{"num_hidden_layers": 13, "hidden_size": 224, "n_experts": 32, "experts_per_token": 4, "d_expert": 128, "d_shared_expert": 0, "hidden_act": "gelu", "moe_layers": [0, 1, 2, 3, 4, 5, 6, 7, 8, 9, 10, 11, 12], "router_score": "softmax", "normalize_top_k": false, "routed_scale": 2.83, "balance_loss": 0.019, "balance_bias": false, "router_logit_norm": 1.5, "init_std_router": 0.0394, "lr_router": 0.00095, "vocab_size": 20736, "norm": "rmsnorm", "norm_eps": 1e-06, "tie_word_embeddings": false, "optimizer": "muon_variant", "learning_rate": 0.00895, "beta1": 0.95, "batch_tokens": [32768, 65536], "max_seq_len": 1024, "train_tokens": 297500000, "max_steps": 6156, "dataset": "wikipedia_en"}
Below are experts of layer 6 (counted from 0) of a mixture-of-experts language model. Rows are named router (the router's row for the expert), up (a neuron's input weights, with its number) and show model dimensions 112-223. Each number is 200 + 20 x the weight over its row's rms, rounded and kept within 0 to 999.
After each expert's rows: "gets" lists some tokens that make up at least twice as much of what it gets as of all text. This comes from a sample of Wikipedia text that the model never trained on. Tokens count by the router's weight.

# expert 31
router,222,181,172,235,203,194,178,179,223,193,198,256,208,209,208,198,196,228,233,203,174,225,178,193,175,256,224,177,169,201,214,230,181,233,197,189,187,163,179,188,211,227,209,234,179,216,163,219,203,210,211,210,219,199,197,180,192,213,194,212,225,208,228,200,214,165,207,190,202,185,196,211,197,197,223,188,193,179,203,200,230,217,179,222,174,186,174,196,174,185,198,210,146,191,208,176,201,233,191,181,228,203,207,177,227,202,203,204,205,179,197,188
up0,210,216,211,172,205,191,204,134,190,193,206,192,222,240,227,199,248,217,203,203,188,213,201,210,187,220,226,203,230,219,211,165,204,180,192,192,201,181,203,175,211,229,195,217,196,190,219,225,177,193,222,199,217,206,147,235,206,192,187,194,191,228,198,172,223,178,187,182,225,227,200,210,198,186,201,210,180,187,179,182,208,216,168,194,169,178,211,210,222,192,160,192,206,194,236,237,195,203,211,182,195,174,231,161,239,202,158,165,194,203,217,175
gets: "\n", "-", " after", " In", "In", " After"

# expert 28
router,179,218,216,175,197,218,206,182,234,187,209,193,207,206,191,164,215,154,198,173,211,187,197,184,238,152,183,207,217,189,191,214,219,205,200,197,201,211,207,236,212,203,198,191,219,165,193,231,215,182,182,181,235,224,217,208,194,181,170,219,222,221,165,218,224,198,171,193,220,227,186,207,211,201,191,167,192,191,175,163,217,185,205,175,183,190,221,219,208,175,200,199,207,205,160,170,222,185,203,228,232,199,237,185,200,203,187,231,222,176,198,212
up0,188,187,233,250,211,226,202,178,191,179,214,167,186,219,190,226,205,208,212,175,198,207,193,213,226,212,174,190,175,181,214,220,202,202,188,201,218,180,173,161,231,204,193,219,221,224,214,169,193,220,214,230,190,218,200,192,215,230,170,165,206,192,242,228,166,211,224,179,204,203,181,190,227,178,237,198,164,180,191,181,194,212,226,226,180,200,242,187,192,180,210,171,229,209,166,190,206,204,188,236,204,224,213,167,217,206,192,204,195,163,183,191
gets: " ", "1", "2", "0", "9", "8"

# expert 10
router,214,204,197,181,199,204,209,226,189,188,208,214,223,177,259,214,208,193,175,191,179,187,181,193,185,205,209,179,210,215,206,179,219,204,207,227,160,211,166,191,213,190,212,177,179,211,199,177,192,227,213,176,193,227,201,172,204,213,225,223,204,157,205,165,221,181,161,210,165,180,225,211,187,224,217,203,200,179,207,188,197,245,219,203,206,220,173,207,195,180,204,195,189,193,162,225,164,176,191,200,208,209,174,191,176,203,181,231,202,232,186,223
up0,218,214,157,233,214,236,182,186,192,190,251,222,216,198,197,187,204,182,239,181,182,194,203,209,203,175,183,184,190,192,210,174,197,222,193,201,189,162,167,210,215,228,187,197,209,198,212,195,207,171,191,195,212,227,200,217,213,197,169,223,185,178,201,218,220,207,185,209,196,187,194,189,213,187,203,214,185,225,186,179,187,190,211,182,214,171,185,197,192,192,168,223,145,224,191,183,203,191,177,175,223,162,174,183,248,206,192,202,202,187,225,186
gets: " in", " on", " of", " at", " for", " by"

# expert 21
router,171,203,180,195,241,214,216,207,183,221,208,189,202,188,190,190,254,194,161,211,197,210,249,199,215,202,188,202,212,235,189,201,218,220,221,214,182,189,174,173,178,222,194,217,208,190,178,173,204,170,218,173,192,205,186,199,180,209,179,205,222,212,204,155,212,223,248,193,218,197,198,208,174,149,167,229,214,214,198,197,220,199,186,209,252,192,191,173,181,179,197,208,200,211,179,198,202,207,189,208,190,202,216,207,167,218,177,231,206,195,188,209
up0,211,195,173,207,166,192,172,170,222,189,210,178,181,199,212,195,218,208,196,166,206,190,187,239,182,201,200,178,185,212,226,211,192,184,215,174,199,221,192,260,173,204,170,200,171,195,204,216,203,205,214,179,202,178,215,244,215,195,224,231,184,200,207,179,224,203,177,204,229,189,171,170,160,220,208,204,223,182,213,191,225,219,228,186,222,198,177,199,199,191,179,202,191,181,190,199,201,191,182,205,209,207,210,172,185,265,216,196,162,205,199,178
gets: "1", "st", "p", "d", "h", "le"

# expert 17
router,181,186,192,182,196,204,209,213,194,198,164,211,195,192,191,208,193,202,211,197,231,195,168,192,238,201,153,198,177,174,200,205,196,203,184,198,184,181,204,197,199,169,166,203,243,223,207,197,233,191,211,168,221,180,149,213,204,188,192,187,225,241,207,223,181,193,197,202,196,214,212,166,222,199,169,191,211,239,186,196,159,191,210,177,192,216,170,220,215,201,203,180,215,217,243,182,176,198,160,164,218,207,209,256,205,164,208,183,219,206,181,181
up0,193,227,173,215,212,221,202,186,233,200,232,197,148,225,195,205,196,181,176,211,180,205,197,204,225,154,203,209,188,232,217,205,177,203,204,194,206,178,211,204,183,206,223,212,178,208,227,187,196,207,193,225,146,198,175,203,221,168,204,163,212,176,202,207,217,209,178,199,186,241,206,213,206,189,203,231,170,179,188,209,239,195,198,209,190,191,177,259,169,185,223,193,184,237,207,194,161,224,208,199,192,188,189,248,225,176,190,177,217,192,232,209
gets: " ", "et", "at", "ot", "ap", "ut"

# expert 2
router,183,195,182,218,215,209,218,222,174,187,215,188,204,238,191,190,215,222,163,205,187,182,209,200,202,217,181,224,238,212,234,192,151,205,206,235,192,212,200,179,204,181,242,176,187,191,218,206,189,175,189,198,182,198,174,214,201,220,205,219,203,160,230,184,184,231,204,219,182,197,186,217,209,192,204,209,184,210,199,201,201,231,201,215,210,227,249,215,232,200,189,214,206,202,218,232,188,212,224,209,212,212,208,195,183,184,179,208,222,190,196,192
up0,158,231,220,180,195,175,244,187,204,195,209,196,181,220,201,184,186,183,140,203,194,227,213,191,205,221,205,194,208,225,205,183,182,186,211,199,219,197,246,208,169,206,212,242,183,193,214,202,144,188,229,228,211,183,206,196,197,175,173,205,213,187,182,189,169,211,206,181,189,163,198,168,182,203,185,226,211,206,170,205,200,206,186,179,224,206,197,221,200,214,205,203,202,198,208,230,203,206,224,214,228,191,189,203,167,199,149,169,191,236,244,212
gets: "s", "es", "ers", "a", "ing", "le"